Experts of a small language model.
Training: a variant of Muon for the experts, 1052M tokens.
Below are experts of layer 6 (counted from 0) of a mixture-of-experts language model. Rows are named router (the router's row for the expert), gate (a neuron's input weights, with its number), up (a neuron's input weights, with its number), down (a neuron's output weights, with its number) and show model dimensions 0-63. Each number is 128 + 32 x the weight over its row's rms, rounded and kept within 0 to 255.
After each expert's rows: a language model's description of what the expert responds to; "mostly gets" lists some tokens that are sent to it at least half of the time. This comes from a sample of Wikipedia text that the model never trained on.

# expert 18
router [101 214 155 131 102 117 132 175 163  81 117 141 108 158 121  93  97 122 129 126 158 179 147 152 145 145 116 105 109 165 136 143 170 141 153  90 142  86 139  30 171  92 106  97 123 114 105 144  90 147 112 184  97 152  63 119  86 119 138 135 198 111  72  89]
gate0 [ 99 121 115  91 110 122 104 159  63  87 160 151  88 189 183 131 160 119  82 169  86 127 142 157 141 121 121 156 123 120 179 122 128 126 122 113 111 159 148  48 182 148 116 154 142 112  92 111 120  73  92 134 133 119 109 147 107 104  73  65  99 110 166 113]
up0 [142 140  97  43 104 164  64 110 106 117 129 198 149 106 158 101  68 112 165 101 125 151  87 132 191 124 128 115 109  77 170  95  99 128 123 103 152  91 154 143 168 100 153 110  92 189 173 141 143  95 105 132 113 156 107  97  14 142 164  83 170 121 114 134]
down0 [ 63 101 122  66  91  76 139 120 120 143  98 127 107  73 110 158 121 113  94  61 118 130 146 113  94 155 130 144  53 128  74 142 138 138 173 104 124 140 142 142 127 131 103 142 103 139 157 139 136 126 171 142 127  72  93 114 102 115 129 155  98  71 179  47]
It responds to: Commas and clause-joining punctuation in biographical prose, often after dates or names, plus list dashes and opening brackets.
mostly gets: "), ", "\", ", ", ", "Sir ", ",\" ", "sp"

# expert 31
router [143 197 117  51  68 120  98 128 147  70 206 108 198 127 131 143  89 129  74 114 130 147  99 105  95 158  91 147 166  75 116 112 145 124 159 115 136 126 134 107  79 156 125 147  81  86  93 179 122 111 129 133 104 131 137 121 149 112  36 113 159 123 158 112]
gate0 [108 154 151 159 111 167  58 132  96 125  91 152 121 140  42 139 119  86 101 138  58 112 143 110 106 173 116 165 103 119 113 123 156 108 107 146 124 144  96 172  82  86 145 106 116 179  77 126  73  79  86 137 137 152 104 111 195 132 114 156 201 164 128 144]
up0 [179 217 124 124 115 132 107 135 126  78  83  83 174 123 103 116  80 162 196 150 130 129 141 137 159 147 136 134 208 119 155 160 136 113 130  57 122 137 206 125 166 112 135 184  98  60 148 171 150  91 116  74 150  96  76 113 115 160  99 131 132 143 133 142]
down0 [173 124 157 133 151 140 188 163 195 111 189 109 165 156 186 114  84 157 161 123 179  84 159 135  97 130 106 197 178 168 161  73 103 213 189  56 130 148 123  87 175 152 105 111 161  29 103 128 142 151 188 132 175 110  68  88 111  91 152 176  77 130  74 101]
It responds to: Numbers and decimals ending table cells before a bar, as in 1972 or 13.350, plus "mon" in monster or monitor.
mostly gets: "is", "mon", "Mon", "vis", "25 ", "On "

# expert 1
router [ 72 141 125 150  96 149  81 101 155 120 115 158 100 179 116 129 187 166 137 126 126 137 161 129 144  99 108  81 124  89 123 132 141 169 139 150  98  96 196  98 135 161 121  73  98 117  82  95 141 132 106  97 163 131  94 150 143 105 125 131 159  94 119 124]
gate0 [103 184 124 162  52  94 139 151 222 140 147  89 152 120 137  84 130  72  79 101 114 189  87 108 157  83 146 100 148 158  94 148 110 184 127 147 141 116 149 123  99 135  75 128  71 112 123  83 115 114 140 111 124 127 118 119 110 189 125 115 156 102 154 134]
up0 [ 73 140 123 116  56 142 131 124 142 136 128  62  54  92 120 156 139 107 166 165 124 141 161  85 143 156 137  75 155 160  68 134 139 155 116 108 123  80 148  92 137 169 108 202 131 110 138  89 120  68 116 128 103 112 143 167 144  99 159 123 217  88 108 213]
down0 [109  95 251  95 115 144 117 163 120  69 156 167 133 171  95 117  54 117 117  98 167 120 145 129 144 124 133 158 137 145  96 149 172 182 172 143  95  73  88 129 132 119  84 119 123 146 123 140 123 111 111 129  61 171 160 133 182 125 109 113 107 170 118 167]
It responds to: Opening parentheses, table cell bars, en dashes in year ranges, list dashes and commas in discographies and tables, e.g. "(September", 1990–91.
mostly gets: "[", "Af", "(\"", "J", "born ", "D"

# expert 9
router [ 84  78 115 158 166 118 157 140  83 158 122  56 170 148 145 109 161 139 135 144  94 139 141 155  93 126 141 138  93  85  96 129 128 149 134 133 151  75 131 110 186 154  58 169  94 125 104 151 125 175 183 106 159 129 131 158 111  88 113  88  88 134 119  58]
gate0 [162  78 112 158  77 156 144  95 133 120 119 101 166 132 161 116 151 122 173 202 168 215 110 151 105 151 155  79 149 103 108 114 144 146 164  78 111  98 167 126 132  78 147  90  45  70 136 135 142 152 122 120 137 169 161 119  96 117 148 104  92 187  44 137]
up0 [152 122  65 241 115  85 123 117  95 175 162 159 149 157 120 139 114 143  64  53 103 115 121 131 163 119 113 137 137 162 164 152 154  95 156 131 139 114 128 160 137 129 125  83  93 167 171 126 119 171 148  45 164 153  95 131  68  94 183 171 100 177 145 153]
down0 [139 139 171 175  75 129  93 111 150 111 176 127 118 154 138 157 143 137 113 135 174 186 129 101 117 189 133 125 107  93  69 101 102 204  97 139 105 114 160  86  88 153 112 150 129  87 133 108 146  97 168  89 111 186 191 138 108  97 200 127  98 146 111 104]
It responds to: Infinitive "to" after verbs or nouns, modals like would, will, could, may, plus unit and compass letters in tables.
mostly gets: "would ", "tri", "New ", "requ", "des", "will "

# expert 26
router [100 159 146 160  91  96 130 152 123 117 165 115 121 138 127  98  99 135 108 141  47 114  79  48 131  91 104 117 111 154 119 115  79  94 121 104 121 159 103  81 155  80 148 109 155 145 124 113 180 160 141 113 124 104 105 118 179 122  76  83 127 127 117 179]
gate0 [103 110 115 180 142 171 104 151  84 138 121 130 120 160 138 142 159 126  69 108 147 145 138  97 150 150 176 149 145 140  79 132 105 158  76  88 128 176 141 106 154  82 102 140 139 118 121 153 107 140 156 119 115 117  90 164 145 151 118 160 118 165 138 185]
up0 [142  77 156 123 139 152 104 127  96 152 156 122 103  91  82 161  45 105 113 128  70 138 144  76  70 132 132 151 127 177 162 108 117 123 147 119 118 125 122 141  73 155  73  95 129 140 144 131  82 147 137 100  81 140 139 150 115  92 158  74  99 128 179 114]
down0 [166 148  98 184 133  76 101 101 121 139 144  64 122 120 112 100  68 103 109 129 105 186 130 169 123  95 127 163  87 153 137  32 118  68 158 110 111 148 151 113  67 129 152  53 127  64 141 157 117 138 113 149 138  91  97  97 159 115 103 160 114 131 118 120]
It responds to: Middle syllables of non-English names and words, such as al, ani, osh, ovi, ah, in Makalu, kaivalya, Vakaruivalu.
mostly gets: "al", "_", "osh", "ani", "ć", "ovi"